Weights of a small mixture-of-experts language model, trained from scratch on English Wikipedia.
Experts: 80 experts in each of 6 layers, 64 SwiGLU neurons an expert, 4 picks a token, a softmax router.
Training: a variant of Muon for the experts, 578M tokens.
Below are experts of layer 4 (counted from 0) of a mixture-of-experts language model. Rows are named router (the router's row for the expert), gate (a neuron's input weights, with its number), up (a neuron's input weights, with its number), down (a neuron's output weights, with its number) and show model dimensions 0-127. Each number is 50 + 15 x the weight over its row's rms, rounded and kept within 0 to 99.
After each expert's rows: a language model's description of what the expert responds to; "gets" lists some tokens that make up at least twice as much of what it gets as of all text. This comes from a sample of Wikipedia text that the model never trained on. Tokens count by the router's weight.

# expert 55
router:44 26 50 39 55 23 43 44 48 40 63 54 57 75 48 51 22 46 59 43 34 51 49 77 51 53 47 74 58 50 41 59 31 85 54 39 64 76 29 30 64 57 58 64 69 51 54 41 58 59 19 16 44 42 50 47 36 61 22 64 35 57 68 39 49 35 50 18 56 41 37 34 57 51 26 74 57 45 36 57 47 43 76 52 49 63 82 19 52 43 50 61 55 59 35 13 62 61 57 38 55 54 38 36 56 54 71 44 40 59 49 59 21 70 50 45 45 52 34 74 37 56 35 31 57 63 89 70
gate0:27 17 44 52 74 14 56 61 70 35 67 31 22 58 45 34 39 34 64 18 53 32 54 58 47 46 76 44 63 20 52 56 30 89 73 65 68 65 39 39 19 53 54 63 63 61 47 15 32 39 43 54 76 42 56 51 31 52 42 40 50 67 51 66 32 34 57 32 54 50 52 51 58 55 49 59 75 56 57 37 42 20 58 50 61 55 53 40 54 68 62 51 51 42 31 58 31 67 53 37 57 30 49 43 37 59 49 38 72 54 53 58 21 70 34 45 63 38 59 30 31 61 27 31 48 37 59 52
up0:32 30 33 68 42 71 53 45 49 56 67 43 62 58 43 33 41 47 59 13 54 78 63 32 52 00 58 78 71 40 50 38 53 71 33 34 64 34 57 43 44 59 57 38 34 33 67 37 53 28 28 49 46 66 37 59 52 45 65 64 73 48 49 12 25 46 70 64 48 36 35 80 39 70 52 41 54 51 73 39 38 54 45 66 34 57 54 36 66 34 38 66 17 54 52 52 43 74 58 48 55 64 49 47 45 41 71 38 60 76 45 48 46 67 45 26 45 60 50 40 76 57 40 38 42 43 67 47
down0:49 60 57 29 33 33 53 60 59 37 72 61 44 33 62 58 80 29 45 45 88 40 60 47 41 88 29 50 65 49 43 40 51 44 54 51 34 23 53 64 69 81 49 54 48 59 21 55 37 48 85 62 75 39 42 51 66 46 84 45 51 47 52 30 74 40 37 47 23 78 70 43 54 47 56 43 24 30 60 49 50 54 61 59 53 34 83 64 24 48 62 68 59 57 71 52 69 65 40 60 44 50 47 26 63 23 68 56 69 46 47 58 58 45 58 49 48 27 53 54 86 53 53 48 51 52 40 62
It responds to: Past-tense and participle endings or verb stems inside words, such as -ed, -ted, -ing, found, develop, pass(ages), schedul(ed).
gets: "ed", "ing", "ated", "ock", "ted", "ack"

# expert 4
router:57 14 49 48 49 51 39 61 54 54 61 55 50 48 20 36 24 32 43 53 59 61 40 50 36 46 37 56 62 65 68 33 44 51 44 49 52 41 37 43 58 61 73 23 54 84 54 40 71 37 36 32 55 34 63 40 34 35 46 84 46 36 53 37 61 43 35 39 55 49 50 47 60 21 45 60 19 40 55 53 46 40 73 56 54 50 67 46 34 43 73 89 65 63 41 35 77 61 69 60 37 62 33 44 49 36 89 60 48 49 26 55 12 81 57 32 40 69 39 70 31 71 46 55 52 67 52 44
gate5:77 56 34 53 69 43 29 63 33 56 65 27 26 74 60 55 52 39 32 51 37 44 37 20 52 37 70 30 52 42 44 45 40 63 46 48 60 62 58 41 62 20 57 27 67 56 69 28 50 49 77 43 43 56 56 61 42 26 59 39 65 55 82 70 36 44 59 48 33 25 51 40 18 67 30 21 54 66 40 52 57 39 66 36 50 32 68 32 44 39 36 23 65 67 42 63 49 63 76 49 50 38 48 45 35 37 34 45 73 52 45 45 55 71 53 35 03 33 53 52 41 44 53 30 69 47 39 67
up5:50 35 39 18 54 68 67 29 46 63 35 71 29 74 46 32 65 77 36 59 57 61 42 54 64 46 69 46 50 70 55 49 51 48 61 34 58 70 75 85 51 19 59 26 59 32 70 44 51 49 45 39 34 50 38 54 38 57 31 51 40 49 23 42 44 64 12 39 57 39 77 63 44 55 36 47 43 31 34 30 61 66 42 52 78 55 52 63 53 84 35 43 63 66 55 48 37 49 44 49 71 53 56 39 53 59 47 54 47 41 47 76 47 32 61 60 41 60 32 61 67 97 31 69 59 62 70 67
down5:64 65 33 62 59 36 49 64 50 59 41 37 48 53 53 76 37 62 68 73 85 44 38 49 59 57 81 42 18 57 61 61 48 23 66 25 39 63 67 40 69 41 66 30 42 63 60 45 51 34 48 54 50 56 52 26 42 43 54 46 25 38 62 48 39 45 54 55 41 37 46 30 47 25 46 52 57 67 79 61 52 34 43 30 46 76 51 53 39 34 76 34 27 59 42 28 53 28 17 31 61 69 42 71 55 60 37 46 69 21 49 41 32 38 23 60 71 19 45 30 36 54 44 59 73 42 28 55
It responds to: Pipe cells in Wikipedia tables, plus colons and semicolons that close a label or list item, as in Language family:, Fargodome;, );.
gets: " |", ":", ";", ");", "):", " /"

# expert 42
router:61 17 40 48 44 45 47 38 52 62 57 52 85 47 36 53 57 42 24 73 67 71 43 74 50 62 38 59 64 48 49 48 48 43 65 41 63 62 47 54 73 67 55 38 59 77 50 51 67 47 59 42 65 18 52 53 42 32 31 83 40 57 66 64 65 35 41 40 53 48 51 43 44 00 49 33 54 39 40 28 47 30 62 56 47 46 49 47 34 19 61 57 52 73 41 43 44 51 75 24 57 55 41 41 69 30 56 49 58 58 28 52 12 51 58 33 38 27 26 75 30 61 36 46 49 62 63 69
gate0:68 26 36 51 50 28 50 41 56 57 76 61 48 43 50 33 46 46 62 56 71 71 69 44 62 83 59 49 64 43 37 45 56 75 47 50 64 41 48 61 49 34 77 62 51 36 67 35 63 03 40 67 57 62 80 45 59 72 46 53 52 54 55 42 41 32 48 71 54 71 36 64 58 57 66 60 55 41 26 45 30 48 71 61 60 46 74 54 52 46 60 74 11 53 43 64 95 42 50 63 63 33 51 39 21 70 45 60 69 26 44 58 53 67 40 34 61 34 74 33 38 67 61 54 38 63 60 60
up0:35 59 51 53 90 55 45 50 64 56 24 74 26 70 59 68 54 56 62 31 41 64 45 39 41 58 76 90 61 53 48 54 85 59 39 51 28 47 47 28 62 55 50 77 42 44 56 53 48 47 69 66 62 76 41 34 59 46 69 29 29 62 35 54 68 57 54 19 34 57 38 37 37 51 57 54 41 56 13 57 57 46 57 32 41 66 47 57 72 85 57 73 63 47 43 28 51 48 21 44 32 51 24 49 61 57 49 37 82 65 56 40 41 53 66 47 42 57 59 55 42 25 38 45 48 79 41 42
down0:78 17 38 24 79 56 46 37 40 38 53 27 49 58 63 61 42 58 55 43 50 45 51 21 85 39 57 37 53 43 74 43 58 61 46 43 24 12 42 67 16 12 44 48 52 60 71 39 63 33 77 60 68 49 41 44 59 46 62 37 62 75 25 44 53 49 29 41 56 52 48 39 53 63 53 48 39 56 49 37 19 37 61 53 47 55 36 47 44 62 70 47 60 25 48 32 64 45 32 35 59 58 59 37 47 25 64 65 34 48 43 69 46 39 65 48 71 66 73 80 69 57 50 60 40 57 50 24
It responds to: Pipes between numeric cells in statistics tables, plus month names in dates such as February, Apr, November in fight records.
gets: " |", ";", " May", " October", " September", " November"

# expert 17
router:36 21 50 47 32 40 44 47 48 64 53 28 40 54 22 29 38 43 47 46 78 59 46 63 29 63 50 46 60 35 79 41 36 47 55 42 70 54 23 56 81 63 56 33 61 71 56 60 65 33 49 40 45 46 48 41 25 54 08 64 35 30 44 49 47 38 55 38 54 42 35 46 64 17 58 78 41 38 41 28 69 12 61 51 46 53 65 37 43 39 71 44 51 53 54 55 74 58 57 56 37 39 48 41 71 37 56 38 48 55 39 73 40 56 84 47 45 20 57 38 15 50 49 40 20 52 52 75
gate1:41 68 45 43 56 26 45 26 45 31 39 29 44 54 31 35 47 73 47 39 65 53 48 40 40 40 46 52 39 59 35 61 35 49 67 45 61 60 40 40 57 57 46 39 38 41 62 48 42 42 68 76 57 63 20 19 51 54 62 70 57 44 29 68 27 15 04 43 56 66 46 41 51 69 57 64 31 50 40 64 57 50 84 51 65 53 49 58 48 67 67 47 69 57 54 31 58 36 55 65 61 60 27 21 41 59 41 42 70 54 47 62 48 55 97 43 54 19 35 44 32 67 30 85 55 35 35 54
up1:40 33 57 26 65 62 57 67 15 60 44 42 39 46 32 51 59 57 50 54 71 63 54 46 37 65 47 33 69 74 67 52 57 49 32 43 49 27 52 25 31 49 55 55 70 26 49 41 39 66 53 29 43 26 47 76 49 75 44 48 46 60 65 49 68 37 56 25 57 80 51 46 32 23 20 75 65 74 69 57 53 44 40 36 22 37 49 18 39 25 19 42 59 75 46 49 69 34 60 83 38 56 51 73 52 34 70 49 53 54 60 51 52 81 48 58 62 55 55 41 52 28 46 54 40 60 39 61
down1:59 74 60 46 27 47 48 56 59 68 62 48 63 68 38 18 37 40 68 44 38 42 27 66 67 43 63 35 57 38 53 62 29 55 49 56 42 52 75 51 33 41 40 18 43 79 47 35 77 37 23 46 65 53 33 80 33 54 33 39 69 64 58 60 60 39 65 45 51 54 48 57 40 76 69 27 53 39 49 82 37 70 58 64 44 34 67 29 42 49 26 47 68 60 59 34 52 65 68 71 38 76 42 47 20 49 51 51 40 52 31 30 57 38 51 39 49 55 70 77 47 46 59 44 60 58 20 15
It responds to: Prepositions following verbs or participles, introducing time, place or source phrases, such as closed in, dates from, situated at, during.
gets: " in", " to", " on", " for", " from", " at"

# expert 34
router:32 33 62 50 41 21 41 37 51 55 48 46 61 75 30 23 45 44 60 42 48 45 57 58 40 63 44 51 52 40 75 40 50 77 61 55 70 81 20 74 63 52 47 72 65 77 73 48 56 27 04 48 57 40 65 19 22 50 24 54 31 47 44 53 61 22 46 40 44 62 41 32 32 52 40 67 18 31 44 51 39 54 57 59 41 54 65 30 56 49 63 41 55 54 44 44 47 50 73 40 61 63 41 58 57 37 71 39 32 74 53 53 29 67 55 45 51 63 32 66 24 49 49 26 55 40 75 69
gate5:38 81 62 46 66 47 35 17 19 66 38 51 89 44 59 75 52 56 40 74 79 31 53 65 64 40 72 58 30 30 60 55 52 81 56 37 28 61 36 61 51 59 22 34 62 67 63 57 40 44 75 43 62 44 61 54 41 46 37 41 38 50 64 28 43 48 37 36 72 33 46 39 17 40 56 56 71 40 45 37 52 42 61 85 29 45 65 63 46 30 44 50 42 44 37 69 53 46 70 49 33 36 47 72 64 67 55 32 43 71 49 39 62 76 60 35 59 43 46 41 25 46 43 57 42 62 35 35
up5:53 50 34 76 58 61 47 56 42 63 42 21 32 50 33 45 36 72 23 76 48 42 34 73 64 59 37 61 37 52 41 37 57 47 29 54 48 58 40 39 53 45 43 42 47 66 52 60 68 68 62 19 50 59 52 31 24 43 22 57 35 64 37 52 33 57 70 69 27 68 31 55 56 41 75 32 51 09 58 57 51 64 29 71 68 48 51 45 42 68 74 25 70 21 55 53 37 57 61 48 30 59 62 55 56 37 43 41 45 38 47 33 26 60 40 38 71 62 50 21 53 52 39 23 20 41 29 66
down5:62 79 77 48 48 41 62 62 45 34 61 55 70 36 40 14 54 73 44 15 43 43 43 66 29 52 40 43 49 46 49 20 68 41 43 52 81 50 71 43 53 55 42 57 44 43 40 42 44 32 71 73 57 52 52 45 39 35 37 39 74 27 43 52 42 56 76 55 56 46 52 50 48 28 21 67 59 26 59 56 26 52 57 63 57 52 62 47 47 57 51 63 51 53 62 58 26 71 48 66 64 62 54 67 73 71 45 82 71 47 64 58 53 82 45 27 33 34 59 88 60 58 41 61 65 76 24 50
It responds to: Main verbs in past tense or -ing form in biographical and historical prose, such as made, won, played, released, describing, submitted.
gets: "ed", "ing", "ated", " used", " played", " made"

# expert 27
router:50 39 45 42 24 33 65 58 58 63 45 23 55 66 17 57 41 47 48 63 60 79 42 61 27 59 40 57 66 57 57 43 32 60 58 42 68 58 29 45 69 61 57 61 56 39 64 56 59 42 24 37 54 57 49 47 37 59 37 52 39 20 47 19 49 33 23 33 45 41 62 49 46 31 37 73 31 47 53 50 48 46 65 57 36 53 55 39 38 40 38 44 53 66 41 28 67 68 34 46 68 54 47 39 65 28 45 30 34 87 32 61 27 26 48 55 32 48 43 54 26 72 18 30 47 38 99 68
gate1:54 40 49 42 70 49 57 44 85 55 62 77 44 61 27 59 35 38 59 43 31 40 41 55 37 36 56 47 47 62 57 45 46 37 29 50 50 53 57 81 56 65 54 22 38 24 73 62 63 24 28 28 23 80 65 77 65 74 52 55 26 16 22 50 51 31 61 16 44 53 50 32 71 54 44 50 43 40 61 53 50 33 48 68 75 52 30 44 36 36 43 39 45 73 43 63 63 55 70 58 45 72 71 55 65 48 62 61 65 27 52 59 49 52 53 73 56 36 27 57 49 73 35 49 51 35 63 68
up1:51 59 43 56 55 55 52 46 59 48 56 65 37 31 66 52 55 39 82 56 66 47 63 81 42 49 32 41 63 52 77 33 34 88 19 25 47 71 60 70 38 54 46 62 90 37 57 67 41 28 39 34 27 58 61 58 46 87 69 71 57 24 65 47 63 77 50 74 44 39 29 37 29 47 65 44 37 55 36 54 30 24 65 39 46 59 42 45 44 62 26 60 40 68 69 67 33 47 48 70 41 60 54 54 32 26 51 19 61 54 63 48 42 69 50 45 33 53 44 41 49 40 54 37 41 39 61 38
down1:26 77 68 67 43 63 51 53 38 47 51 66 19 48 68 41 44 53 48 54 77 47 77 33 59 29 44 43 51 48 41 56 48 40 40 45 85 37 61 56 53 81 20 57 55 43 55 57 43 67 84 44 23 61 62 48 20 36 35 39 56 37 45 56 48 65 56 41 42 63 44 55 70 68 76 74 71 55 45 55 35 53 59 29 76 33 37 74 89 43 51 68 45 45 48 57 40 62 47 39 35 42 53 65 59 36 28 56 73 37 72 39 49 47 58 54 52 69 34 46 53 20 19 31 38 40 65 61
It responds to: Past participles after was/is and the prepositions that follow, e.g. was written by, is known as, was found to.
gets: " in", " to", ":", " –", " —", " for"